Below are experts of layer 5 (counted from 0) of a mixture-of-experts language model. Rows are named router (the router's row for the expert) and show model dimensions 0-127. Each number is 128 + 32 x the weight over its row's rms, rounded and kept within 0 to 255. Numbers have three digits each.
After each expert's rows: "mostly gets" lists some tokens that are sent to it at least half of the time. This comes from a sample of Wikipedia text that the model never trained on.

# expert 124
router:136118100195080090083118121152162141137072107087151140118135157108130117134179175152126129107165071148079128073137150143179116119149160078120131149159053144127136149181071174112092112126149133162077103142048091077124175109109121150108132147089145147141086146155127126140124147146138186126119158128184112102075207102177088151085119156150100121117192167137120137137192170150093137086107
mostly gets: "–", "/", "−", "+", "-to", "}{"

# expert 91
router:093121131145116122152128131135186143153118146173147111156191172125102179136126141157164138111068097152110122128154085135157089169164108099062166163115143080096099147119108146131107126125113143101180188162089134063138177102103111102126155103082159123171164109062195116184137139175139129140078075140155118045101158183082171154132080101134097118106148156103096190161175111136127109124094
mostly gets: "-", "Scientific", "==="

# expert 64
router:113161157119192063102088159124135126161065167121155081105176119115161065152169188149104162161157153153106149118145178122153139133147105093141162168090143101117140111144091152147133159142147141126104072152099119143137032136095153079102100131099168115117112143205096134165128108106124152118169108178104046125138101103141178077120085142150111162088100131152155151148087152172181090082129
mostly gets: " \"", " '", " †", " “", " (\"", "..."

# expert 93
router:090133113123160151195078174177135150110142115104147096166110189066119099119149117132198098139103092138163149126112155107190108178163119165114142111148156144130135108077102114140171117104172081150120183136127152073059130063085162117156137081194091123132130086115167123103118168090140152121079185142141142102100102164093109121107136145128196124150089149127075171134102167076097172106109
mostly gets: "ational", " Conservation", "ural", "ervation", " Science", "rystal"

# expert 112
router:138187125144146109086132083124162122129147121183106169133113155101148073159115096134133147146094144127094126159165132141126114164150162113142110168198143109135141133200063084170171120100123135178068113091128065142119157162131126087104118131108080146080171185102187138142058115125214145130117121078134134085098065114138132060137135111090132088178154141164152091127178151097080135101117
mostly gets: "ated", "ized", "ted", " up", " down", "ed"

# expert 95
router:155137154165153136153140117145146152140093151129132170089099164146088079141137084092073124086130170092151112125089143103140132099146168123112152116149164106161146184104167100128172149138097106199171101175114162154131085080118102155138137121151100146174102143055140136167097070184056135073149081132141148127108136159103153166074201119130194133136135100081143131066144182123089192150129
mostly gets: "ić", "ović", "sson", "rez", "uez", "owski"

# expert 90
router:180117107090160180123098119134061120094166079089122174129125090134127086126075181126160126110125107140064141118129132114073175142144115080137145142129073135123119119125140167133128089144153101092146125168067117147093142184123131162104187116151176170073121115183132146112053177140153124082151158109091215185104182149169107119155123151124093097149163129158153188115119126136170072149128
mostly gets: " N", " C", " n", " c", "-n", "-N"

# expert 39
router:131087133134119106100172175100079082170144084122109167191137114165080128154079133140153064102153110161176093122090172104125165076180115130148130132143119142156160076122136121123106154135155107049140130124151135095077140078148159074117116145169100133145074099147106062119166111142129134153168198147166145144116126164121095173153170122072094091153120068076067177155126158151102155152133
mostly gets: " Tigers", "-STARRS", " JPL", " Athletic", " Olympics", " Albums"

# expert 106
router:157111138124156178101106149148133063106126077100156119108104141178187164137140145174078121184096170113118166085130123157114125149135097090139093097081115149174155135142131092131141109113065148093078059145128136188150215159100156127133115220106062100109078166143107082107144156121122076128091123118136194112149096107139147086058160070147119146109110104133108144127094111107126116134152
mostly gets: " quickly", " soon", " again", " shortly", " itself", " Later"

# expert 98
router:123147088103140114123092142136167176177120136134167065119169149095061092161098109115122128110125164118053120199052093102072176078159124122112161162107190088080110148164171162145173133128179126154064120152187174067155145165122135108150126189130106076109148117138114118134156175107098104139145093129140190168164145134096109139157117084124116157115074148128095139142126116135116134175153
mostly gets: "The", " The", "=", "the"

# expert 17
router:124111152089182164112124159102130182103198187062136125116161174089181116132180173135072132116127158106144090134200154135087084102084152170117089160160124076108150113159145134163115134112098130156091093185073132126166149109135137161126133169153098174083127134141074104084129150105077088120171101127104171063118131133107109098074107125157166106181139089088177127126132105080127162125112
mostly gets: " not", " been", "ically", "ually", "'t", " often"

# expert 54
router:118136145095103139147172086169133125153163171131143116160094129088144176144111164131157120104087093169187125110149060137146149162108137115114100131103086116138106179102199161168064109090159109153146156104199169094120144196130135076090041166088172143131125140132140143123095112105140127140114148090117071119115194151188109120101096161123131093208159131185162107085136160107141092116139
mostly gets: "c", "sc", "gr", "v", "iv", "b"

# expert 114
router:097152158165094101162164133113172154131168157131087159179165158180132108131185063109146121159175111153140136142102142130130120122101074159162123103133167167145126105115147118181116193151090151115100169074088064141108118102171174108094143081108132085111093134072125108070062113109155139112174128108088104113140100107126115135084143127077067070085165107089052148120135140167152137174163
mostly gets: " States", " countries", " cities", " regions", " York", " Islands"

# expert 60
router:130107095152093132068175116083125077128109170144145169081168111156122165093038113108129113137125163082141094148149154116104102176131132160154157133145123120140086133190098121158105186131049157119085077129153076105167123164187134147164154135064090093130143125116160140145166106133073139097135118166148197115168140141105132150171140180133162118069124167181081145098096124130077173130114
mostly gets: "en", "ten", "hen", " Den", "ven", "chen"

# expert 110
router:175090107079112132104098146170145075102114148054167150165128048149110101095074155177155147143115152128117114114090153148060132121129103153126153163181094143111136116098121124117117156153153146085091156144153144164104049075069093147097087065105117128078133088179101186151135094105108155160159111126182148168147159119148108133145069078117137153093170151136105126142118141145175058144138
mostly gets: " Cru", " Chel", " Cov", " Tro", " Il", " Kar"

# expert 24
router:139164086095144109093119149100177104146059173070094065152141111090161148110103142120091111116144164080088094142157135163148097114079101099118119148215118085108126175155118063081161172165126161120132145079150110157200143084130134124130153133120089139116117133102149085181154141113182130174154059152132110136147072127105178084169096174180141143102114153138100074123116109171102150138119
mostly gets: " said", " reported", " described", " considered", " announced", " stated"

# expert 76
router:167130115141126090097170056102127163134153188140100155078082149147152163103136207064107159126130079126133078170126105150100135103093136183122152125111147125172118106161164131136094152136115158141153212151166101132129085102151115167132081113084126147157155144195099148096082180176148099183146062179129143083110139138120120150111111106106149138091147136215154137089129137095151168087109
mostly gets: "z", "č", "k", "ski", "ik", "ł"

# expert 8
router:174162129120107059121134158061180116156126152067075117133153049088155182204082076134135162176147097154149089083155096132140092141104098114119126121077127117097192107167125168134148116142084144127127134174058132145137111151160153107131133162135064132109160098069094107146097156130174083102133095132075176150137161165124164123110140121153108153171087091105178127159132100137089125116139
mostly gets: " is", " was", " were", " been", " are", " being"

# expert 51
router:149166135161118089189146088155142144085146126069075118126178137128179086145180058157186104111144089169158144119167177147155159122106104164152131094114165102137176119162123147141115111076161136177129090072109100152138100092111161095116148119179167084124119149121161089082146188125127162169101144101087062158155063119106101134103132149184114102150175093128081128128050129105150113131146
mostly gets: "ations", "ology", " history", "ation", "ctions", "ions"

# expert 72
router:143170185091091150165127121120141171107149128187193157103162140167113119103178102078104138124102162101076143137101115160163173137178109123113154122225186110135112089131154122098106132144113149134176151153136130111143077124137136078138092058051100166140153125118072110109072158194129137108145069110095118101146162147088137122151167188080125125160108173145108141103112135140108087187154
mostly gets: "ya", "awa", "ara", "aya", "ala", "aka"

# expert 70
router:138076124124121173104081115146122128145087173078175100157088072124118138121102109116089175155090176101121137085080136163077116121122133092123142142203175105146169089053114076128128114145123135103110138165163169115193120057137141152109177103181097142152116113169100126204104089109153126138154124178184138192109132143112144122149140117094189156127135149100102072096107159169157156170105
mostly gets: " John", " David", " Robert", " Michael", " Richard", " William"

# expert 59
router:103097088173049172148172102128057151115146073173077160130140103127074146080137189095112116110091138147169113043173090128141086086136123156119135153149137150140083170149122125086125184113128129162159149089085169073107096114154130148171074098132062106147087155129129155144134101105079171109102172144073148149104182118124122156195116142127129142164131110138173130093119115127118089150156
mostly gets: "er", "in", "an", "min", "rin", "cher"

# expert 49
router:109111118150189156126116184166086085129146114141159162077132156130167129076073101088134157141082174082183116075088168072110175140126097078126133078174139148109137130045097092137131097146096133152119114156161062124164104070111109113136117133174115139093164062094133142146178101108114143170135146112204192137116115142145104126127142098099160139156138088093097111100122096101150191150106
mostly gets: "iper", "incumbent", "intend", ".C", "ixon", " Charlie"

# expert 74
router:089193090080104147158103119084061106121101087107143102115160112113166120142174126147165156135141167115100135135189132158135168147088143096159119139103103117124122130167118069115153166136119127138099214205091100142154174069144101119174152075110096083177127095081111093147122123148080160072165112115178169074115084071098151152116158142150106140099093111162142103155125164170148087088112
mostly gets: " |\n", "|---|---|---|---|---|\n", "|---|---|---|---|---|---|\n", "|---|---|---|---|\n", "|---|---|---|\n", "|---|---|\n"

# expert 29
router:138084108077092067088129106147193086127109130118190112115142081148112112122127184073092076117163141100104139125102147125125168147101126089116111144124058162183208105160109178183121106117108122144102064174169136179082153157120131164089071182143124182193143147147113163104160088156176124134116152092149137158091121092145063127112159104090138130099096156173132143113128110132147106153113
mostly gets: "-P", "-K", "-M", "-L", " Sch", "-F"

# expert 92
router:124106108129108101141099181137163123082122173102105103164137166113140143056120087171136146143159131105147153162143098150098174096139089206102137142057110145139078152114108104130113122104116113137154124144176137096183124074131141152161183108183131137166159180144173146075162077134159135081096123090060096105175118123120162082083140176148170106217100155163114132112162141104105159069146
mostly gets: "form", "stitut", "duction", "ific", "vention", "medi"

# expert 123
router:115062120103135081126164140151109097116177088153158145089077079142118191126135100112079160169190127136066161144110112106128112091141114081165078099100126153135178141150131091133146114144113117109140112132141103140112123060139092176083180068129153137101105116056101159093161150088199159100134140153186178116143125147144087165078173081101124138080080188131076149116125146115091145149120
mostly gets: "′", "″N", " km", "″W", " ft", "°W"

# expert 69
router:139123099170203090151097070115113098143128091151162185166102105119134159184167103132171163115121075132080107166154094149105178131140144147142154156150157089153131153025179106072079127142146146095153083181110122069176127028132128134111135153176104109134161129086135135163168165123092124116129186159079142192127137123105141146128118127126139123116100142168169147148155113135126088103096
mostly gets: " by", " with", " against", " With", "featuring", "with"

# expert 33
router:153120146153113187139126140121165153089160087209161173165092097164155137136180053137155130104138114131072109112124089097148089082160089149169078105064170143139140090180161128149064094129149125103158173108179088084103139163164098101122131174084108140085092098096114128154072092158200112171112108131115102144134101110143110164123093149130099115141084128158166150135154139137095088189129
mostly gets: " from", " From", "From", "from", " in", " at"

# expert 73
router:129093126089174159073113168123100091089136141116111152122116122090160105107102171140073111154139101139151109084133119156115134135053102076127082178148086095146184134091083102139099114137102146090137197126178159123147158190092151120133140170188133160117133182138101095097151104119129177100117108150142167131152078111163138075075109169139125169171112191072132129115171101102095052075156
mostly gets: " expl", " imp", " underst", " ref", " invol", " reve"

# expert 104
router:134122127096138046158135210138161119113104107177050076101100127155131092189134179097070124162151111106105107091164121098152161158121108078145134131158076143167157126164104154131123139146136133144110109097134166150158170201102162144123141163114160144164119082112081117112187089102072172083148103148141186121124092102088131159087178153102096123139059145077141125133110117128105071129099
mostly gets: " =\n\n", ";\n\n", "\"\n\n", "\n\n", ")\n\n", " ===\n"

# expert 85
router:115061161152105185174197104135166153103097158092130182185099084148151121127104124143112153163157164107134166135127138153131082132071163158121116158113148078119097095125196131076145128135125122100125077136174112156121139070189101149086142082110154203208112113111118102131095079154140094158186091100116149111117105158108141164162100076125119127111128156119072104098096104150069157167124
mostly gets: " October", " December", " January", " June", " November", " September"

# expert 23
router:154079075156105128145155141130123109095183129151140143157169141131180119163145194140147162146133152144092109067176125149073183133162146089140116156149112146093063159169148084096132067127088147152094139120066154133133124151168121091127174106155153080111137109194187085148131142156105168131080100161051091166103078116088152106098097146128112086095117146125133190107069079131120090150131
mostly gets: "==\n", " ==\n", "==\n\n", "===\n", " ==\n\n", " ===\n"

# expert 89
router:142112161132095109165053148125103145112141207105090082110105160138143087112182058051149135116092106104120140113119129129148094106107126124077155113157179142156165105104128132131159094136143120135177128154075182073177070097181154084106171102132139175136123130092134118131075103126102151125131114153072171092160146128105147128128142143134172151067109085130148092072153113193119173206121
mostly gets: "ius", "us", " Thomas", "orus", "anni", " Nicholas"

# expert 116
router:120189067109100170120094159144087150150099119183127073139106077139133156093066155166102097186078152170063123177084066102128113136131146082114156156139069165108130148075182209140155110163158124129134083132152137140102149183183103146142122090089116117175129104147124134157105114128196151110171139111121084133134171162177121108124091146130098097125198137145142159139153104160148128095127
mostly gets: "St", "Ch", "Al", "Ad", "Sh", "Ph"

# expert 99
router:104206076185096163113132153110109146126136113222143068080099188178088151120112116097145107130155146114104086126116101114184150111117161109108146090116119120094088114093144207113165060162138129127130102119154087156086168110152118152123074095130133129155101111092151143093079148113185131139149183050116064129120145122168119176129134177161123121146182129128120131125191155104140125170101
mostly gets: "V", "LB", "HL", "CH", "FL", "R"

# expert 125
router:162187083102121120075145131137050130079164148122086105081089079108114145144145139138139106125099150196157144177166094134113186136125088124195119123145129127108096170175137103187111152115137132068151217134155159175126107101141122075163088104133116072081101198181141118150125136117184117116096134147090139102164103100145110120135122155182124113130190096099123161105114166086099164111154
mostly gets: "id", ".g", "od", " ash", "ibl", "ecut"

# expert 117
router:105139108131107089089109117078094122076138146097173098106126094098113164125157116138104119165102092168140198143084204107153073108096099141100109121139165126123131166176129171091133116083100137171074157083186142107104107136060182169102097117157122160166165179129106159097092179077141182139103128146097113123134139137095116072085123137178090098146059111152119072103133086114165164103145
mostly gets: "rop", "yp", "iam", "ip", "ym", "omet"

# expert 87
router:144024128128152095120121164167145073141173133089089115099126122144154095128088142102142089179156131084095118150113124146106113116097098124097164108118099137167130115133119058090155178102131140092099151120090175177111095107073142112095130180126115160155128130136090128143193095161101064166158157189180126181113093121148146130115121075100227202105111113097130125147137115142142065144124
mostly gets: " Is", "'m", " Are", " Has", " Me", " Mc"

# expert 68
router:110163131137091181109170113070078103157125167091197126131154105120157133149103151157115162076131083110151123178119101155115147165100116150114113092153141092120130091138153140143117114113182157117080058132098180192134148150207121097130136131191186129169102132105183147089071135093134194161097152187160144052133151131110150118187129079128131126134131100101184083127150092105108148114100
mostly gets: "t", "-t", "ot", "rat", "ut", "ret"

# expert 40
router:129078130077155048132096124091110131164075129120103075097100123160121125149126156134118151148176139165087106093136147101151103126135121153159108096081135128101197076167079153128165133130107152175130086163140115138155175120167116116157180188156122131159116175079070130110196168161126121160172130179152205083100145177129128111150165144140146179123115116089106092165163186130098119075086
mostly gets: " +", " −", " –;", " ±%", " —", " ="

# expert 113
router:125099078076125127085144118116122112142140089102161126130178100114163110135111182123084112133128070097103134092130163115125111181074106110149170170105064147118128170072197133162107186139159135085202176107061118160121200197148088120131129133074124096142107179119138115068134107101169124107111174152138121087111155155150135107200116119137140118091165127139132194127107084146169099101114
mostly gets: " S", " s", "-s", "-S", "/s", ".S"

# expert 48
router:130128182155080057144092185159110163133090068164118106124080095152186108128129110115160147157132152142112080146080092098130100104149094069164141081139145137196139075102160179131122104136130113184193140085148128157119176159097126146098141151185157103155120107085138064125134159118095117177081157130114105175085063148090146185092173140114135143123091137153095135105156167135167136160137
mostly gets: " School", " Representatives", " Corporation", " Regiment", " Association", " Award"

# expert 0
router:131157132089082095166173110152113097085118185071130117086180138131111177102076072096180135122146170090146090184075105160151162149113128156102135123166116077150158153178108118120140170113162154127184165144168140093063079165136115164132170149152179148165152140118157152140109174150106089145161124085087104143120111103122163088133143093114110197161148154144113058146166117091075095102147
mostly gets: "ol", "av", "ov", "usc", "lav", "rov"

# expert 80
router:101063125073136081140104145124109097128154066095100145129147200135140119094051088151139161119113157131113155154188150145122161126116156157116112137117144100118091169157074119120116139135218131126197101182114132137126146183059129103117170122110125149110097089167126145049158145113115077143155101120103104203139051126100156127175104174160149153097188134151154099129088124102125102147145
mostly gets: " that", " this", " which", " This", " these", " where"

# expert 119
router:115156144045165060171096099100178129128098105147193072158059191102075109135180149149177112164136105116139102106094143118182082151122124160117173092100189170136182114136088144156115123133139128105131121090173115124112122173082144138122126158094090157094103121110132111175118090113177086082148153067107172112132173143106126142199139114145100136126129149114148125139146137079202128158134
mostly gets: " his", " their", " its", "'s", " her", " His"

# expert 121
router:138082090125134133074114161131101142153132125054105097135082127076073170126078161115189105093188104112165193077085199129120135142152089121115148112161096147073128138112134140150174180145168085156104155113136133168103091127143126139092064071126137086112159125105150158129102173068179175106161163140146156127110131147159142143184131109183126191095158122124074098163145141164114137159125
mostly gets: " median", " beet", " brain", "rapy", "panic", " black"

# expert 105
router:128074121103165145070109122134182102123110070187100149119090128082176104172100124113107100146165158131100070084149131128178101141130138106139126120090102154139136128169068074165127107144100120124133102067164142139127152138146165146160155165188178136089164131096071081132136095125196110122118091098185201158099086076097131123134163122092115172135063141112073114134167140147070108150090
mostly gets: " won", " moved", " began", " joined", " died", " born"

# expert 97
router:134110146139110107152142155143129054141166198098100118126176116121139123110081176161085125106130180176161135096081129128152092151112118143115046132167102144140137168069162075124116163111104133120057084092117156083122107116140121119156182098100165126118118149121153122074127083099075130171142131158182064137155145119146167110102132087135136146125096152127156187127048076110108056077165
mostly gets: "re", "ru", "ra", " ra", " Re", " Bre"

# expert 126
router:119053106086142155109109164129117098107102119120140154152091077159133165075066141099121162174114162113125171084086140134057160124168140087136145150195111173128135131103107064106112141136095132092120117129165145175098068133091126093148124110075099121133129106214097160136181120142143102120161113175147176205142134080175126107168143115102162123091124104127066145110097158149115064162096
mostly gets: " Ca", " Ang", " Tu", " Pad", " Ga", " Su"

# expert 1
router:129090164096187075132130097173107117096107088155156076119163091151174167163190115130110124126133055157103125122184089112115078130150114129134099123077071173155130131152075162127092093121052130133194071086075115144106087189180121147104149157131183141158108117115130121193066117145087136102113164162075093129146105091132147162148118136122132162153110138122124184133146147126140153098170
mostly gets: " (", "(", " (#", " (\"", " [", " (°"

# expert 55
router:107114116123079092071164112119088125185113193106129095108057153102088099133096098125146134127136087098172098161106209131128094119145135079132094138081138146132114138157114125131174088114131135082155179197161125126113145111168137163149208105076093157135111125087146149222130105136106109139091141054109120137178103128144125098158099119079140124080124116145169148119172121126204172097121
mostly gets: "ock", "ank", "oss", "ick", "ack", "alk"

# expert 109
router:124138106053135112120145124120070122123102088185104229139080119155155085125167086101199145112093093143166113172083113121144199124140093157124132174158150130152123106173121127070179171121182134084141162175139169123166146111167134087120091177125128114150157130114124158112179075149142148135127100164147089068070156123117104115142109177113148157125162130121124119139079084160109060115101
mostly gets: "at", "|---|---|---|\n", "   ", "|---|---|---|---|---|\n", " Mat", "|---|---|---|---|\n"

# expert 36
router:115219087159124089152107118122169152124131117169084084143147151148159133188124130162068129148075072175087137148174130139141105154114097104145107133114181095114123113067181124148138145139074166160151120124111122126168090175080139113114170104166174108104105127128108089134159139112144083154106092097130130189116105083068136142106132192096083148102129142116173095157120164129212053130170
mostly gets: "\".", ".\n\n", ".\"", ".\"\n\n", "\".\n\n", ").\n\n"

# expert 62
router:169144110077189106188133152141103143140138052077100143171128144115072119064167164160152127162107109175154173104091107141155108146166092185136158153168151118146144157070088092141129179129172175128109123088087147109174149145097148149181103124126091139105093151109116147082184141111113114101084131081160106063101127155110100117124156137153093064174174133167073143132097122086115167103147
mostly gets: "ational", "American", " political", " legal", "ological", " natural"

# expert 52
router:098156100168136181169122140080124077139137106170132159119140132091170189111122080174213115176080107122100091096130106135149159192110137172134159097134098118151141127170090104085108084082086140106145102095167094067113164143049157132182102162116070099109081158158173110133182194107170097143099128127144113167147118122128102150102171152138116160181153132140128162173126096102131126101136
mostly gets: "ing", "iving", " operating", " working", " training", " carrying"

# expert 118
router:079075105095139126081143151108108069084121144126119075088126119124145171107114153076138073180102140124182067130107138055092150074112164159076128132118131162168112111144116155105150148160102109099124153091149167125151064116115109084110122127120165136136199125104181180104145185104153128185179170136136090137132164104184113138153069086115079085122128105181153149098077138117163113113087
mostly gets: "seud", "intend", ".m", "rag", ".M", ".I"

# expert 115
router:133143093100103165184114153128089124077121141124211128122168078145147118197093089117118124129148091102036089165074144149090181122146128097148129086150124133118135132088147158140146092130190111125094124125127118137172114132113125125122195141077125084071168116224133140106119175121145187142129161144168089194185139080165132104139116101137094118119127115123133171141139126115159053144172
mostly gets: " B", " b", " A", " T", " K", " C"

# expert 10
router:137174127127180114160107105080159125083145057100168183151147100149186185152150132145114068141126162188120132172171115122156146104109159120128086113135104116120141102078105118141110142147106153081111076201183137117106196056136127075144132186095161165132106102070104105108195094132134074180145103108107136106128174103112149138102078154080132146123099110117173095103163097141141167143124
mostly gets: " after", " before", " After", "After", " During", " However"

# expert 86
router:123141151093178146160140137158104123165154080154152150150075138088102141099176131176124113139157118156121149138109123102117132095184171163085092099088149162087139095061115146088148164115136139112134099161192114138165146102111099158145075086117137095091121117136077123054111154127129141199105143086170171093158179114080144126148155063064087044153112137128074107156109143091102174168109
mostly gets: " former", " third", "-year", " second", " largest", "–present"

# expert 35
router:159116163115135108139141166135072117140119175161173120101141102145130104188093197112133174152193122081077128157084108131083079159120119130139145130048107107126137111110161166092160094123167126117155211115163089142151136182105128130133158107091133162097125077188111175150105085164121096155144143091129169158104100186182124145184131142131134127148146124088089141111070156106207131119073
mostly gets: " W", " L", " H", " J", " F", " Z"

# expert 25
router:094164149093093161150118134125144158141095129109163153121098172103127127084115142125134090111120092119166172156179127127068130094139118087097131115080136120131137145189088149093118122114194139124097103149123203166126101109128143178102162192135089175107120105077131151073183113148154133120104121100079223075123140158134040084171106104145149069165185113168128127078147163152134170136138
mostly gets: "est", "ent", "ict", "fect", "ét", "inct"

# expert 16
router:148160146096103185112137090156103126121142128068130185123219165113089163186153210120162109113183149162095124112112150127101133163114123178124074157140112132145092137116111160063139115094133129156115124150118147105106072190197132161187074096211119134121173165130118133174123119126159145133078098160145050166127144166160070121138121151122144094127141146119107093098128101116105125107086
mostly gets: "l", "ar", "r", "el", "str", "lor"

# expert 103
router:169176181158123129163096110153090155149120160104065088122081066137149143142128084149146089102163094077187088094142109111177094122144095130082124145104077110106148152107116135105143146130171120109135119088162124178112152066122101185074169078174160076129121140071084127126140195127121167172160071098121143160096151170106139130109107134119091148117122100171119103169179132145150170162195
mostly gets: " town", " latter", " village", " city", " census", " regiment"

# expert 75
router:098045137098091200150103178116153070152159146103061157131129058075116167143075134110157133153128137129110140098175149136079151111119105129119174132097126135128116117073113144162122135150141108119168162052071182117115088133122158124130190097166149119122137164170104161115164175107149166073108150172156069183179155078160124101125106094108139122075175108102123145117081124122103109107129
mostly gets: " Cor", " Dor", " Roc", " oper", " Us", " Mor"

# expert 82
router:143160148110105171070082091107124102114142135152074125111147101084139089186050142131136184090141186150135148154120139114126127144086112147094152098085137109137142095114090171165146102161079147138151139147161127203169073174089155176121074179175081184082104137095064097147123107130142150120139109071181105166153068167086147088114121130116171154116105116101149093126165135161119167110142
mostly gets: "ll", " keep", "All", " All", " hold", " make"

# expert 13
router:137121164197096125068123167081185170138084122194080079108136086162085143175137165133128141105138067145072164191150104075175087162133125113171113075136153124166167065183152125134182135159095130121089131179119091103174083088093099110155135143174096130141127144101108129137115173088092138149144158180120129091121083124123150152122121110132128147070095147112151140149122182145143132092170
mostly gets: "\":", ");", "):", " :", "',", "\";"

# expert 26
router:168156139141142193135146187134101136095146160139123192154154135101151095132104089143123149135110077132125185127181089152132081164154151120124132151207145092118089149155191071156078107092127126106158111110094089100083085106155150126127135080148138139180132148086114146110094156119071152058100126077150067169135165131154143137082129138121091113072103072119190152105133125105202181127119
mostly gets: "o", "co", "lo", "bo", "ento", "oon"

# expert 12
router:131142124126186047132109135142139131122120138097144108138113112114124143100121099134075151137122109153106117067136158123100162115196160123149131151101130160121180150187204151103114115149100144084037198083109130153167113104051099166156151137185105106125102114076106109094137102143180118142128115096163072145184170114102102177116099160102119130145148110111196119138171115157190065095151
mostly gets: "===", "==", "====", " |\n\n", ";\n\n", "====="

# expert 41
router:092178092138091118120152087183200132159130141126153181104165154134120082179129090076126091129143123110158076107123133116118125139087089137136172065135114154147146109168135132128104108126095132136181127092044108181105099055102129091102081126098064124158130172078174091088152123158144178109115157117109141178192082164149130172149103106125182190109170127144170138094100116126148146140138
mostly gets: "les", "ets", "ins", "ns", "icks", "irates"

# expert 15
router:056106119085150176132163168144121087143120103120124129166189081144111118104073123093158185184135181171124073097111153101108129106116149107179130131131096103105142075095063153102133160149126108095124153136160150200103113140114137164117102123141097109174190126159110166127207117123160151147165077166154152150149176152133122094183083079127166136138180112066106096186116146115134099130077
mostly gets: " Won", " Socorro", " Did", " Haleakala", " Set", " Upload"

# expert 77
router:154089151108107121142123098098051194133149145116108065129192111095153150139174070154090122171102165046127100178136125134147142170078120152126160140088158097152168117128159096147121168133088153121104163090156153145112080162087124126125159073087170117117145153138096098185151118126111058140155104134165182195100168125093165124096121188117108183118089123083141104147122151145168107155161
mostly gets: " he", " it", " she", " him", " they", " them"

# expert 5
router:107176126122152157103124086121041182136177115103077116117134178131145180095184155154135139126130130102158156160203128143089131148184134123133117088152160129123127105078123151152094141130193129104121060102058123108132102097133112186066148118081134154066114125152144103162096128109176150109143144163136116169177168105113164143101143111123155165192063098166159112158131068152176159107120
mostly gets: "ty", "ody", "dy", "my", "y", "ny"

# expert 67
router:124152123166127153155180131146120130155170138085110174174048197125057108150140115111172150108129139118162120140102123153168068086127160162081133110178127124183092079075143083112087177110135149174107136195125116104136143070123162144200128130128094137152187097073093110154096136093126073126183133180143167113142118160098117115135129121079152155170120148122098076125136112154091176157148
mostly gets: "rian", "ellite", "mad", "iper", "adian", "onian"

# expert 63
router:053112098125170141104160103134177124139155129161093152147145109083135087103117102127138107096166144143160142174140182154145131112094131127157067106091100118140051160146099069139152113103140176127159091121108092146153081054121128156181102106152088132140117201063128163124144104095155107141102112100159165161142143121110082103162100179131100172183150093102176089189082100094142182101084
mostly gets: "aped", "aring", "elling", "itting", "aying", "aking"

# expert 79
router:140069171129139070197118158133151147128133145180093059098129127117130180195173087147091127147169159123162117147175101120147155153139106106147095136089151103141134123060115089119154112138132144150183064165095116125145155080110120090156097070138149120177123101190140115154142123117085094078108136163094182105072061120118114203081163102158098142155130127109116090132151171122120062130125
mostly gets: "),", "\",", ")", "]", ").", ");"

# expert 83
router:171136135169098203152096108071135119162170156104082216158173117134123051126159086146149106143138107146112125157178120158141106128081131127104111152113140115098102147152176123112177132128151114140095099036068152128129160144121136117129123188080123135123112119124108155221163125101074105119127115126192094096076118089126163125122072105092142138101076167094142127169184148159112158123115
mostly gets: " on", "On", " On", "In", " In", " upon"

# expert 43
router:118134183156096118138136071143152154141138136183114098102179143146102115100163158105101116160109092081154141153121091123138098153145096153076136107115128170128086132144150066185077129133174125102034074140074118116108157073219140077098143101150094168164161153120177159084179096159096087119117132114170157136136121151113153112107160121151161159128091153160120164100103130101219091141144
mostly gets: "ae", "ye", "e", "he", "ude", "te"

# expert 3
router:115147148145068124098123128096153114203163151131144123109175128104039116136132135083127097137142126157167152119095118127124149129151122115133092083100094101102101168079148078175120160072156151066112111131151097124150138204117093162124162099170185157138066112142075121148095176116121105159104151175128142083117147126170125165093168163085131104099148113112121046166095163167110176193173
mostly gets: "%", " sq", "%;", " hockey"

# expert 47
router:134197104164142148126113163131060185192089068147104118184091108145127126174157090155080137100112146114114125100124118143157103107104099092092122106111173120130093083078143135112107068133152165164187087110110138139174133091143148111128189100155107069082182151102126085128123132122042149120094156084141089162123166147098088098108167146074125090190139142112111090078113120144118170142144
mostly gets: " member", " father", " director", " daughter", " son", " president"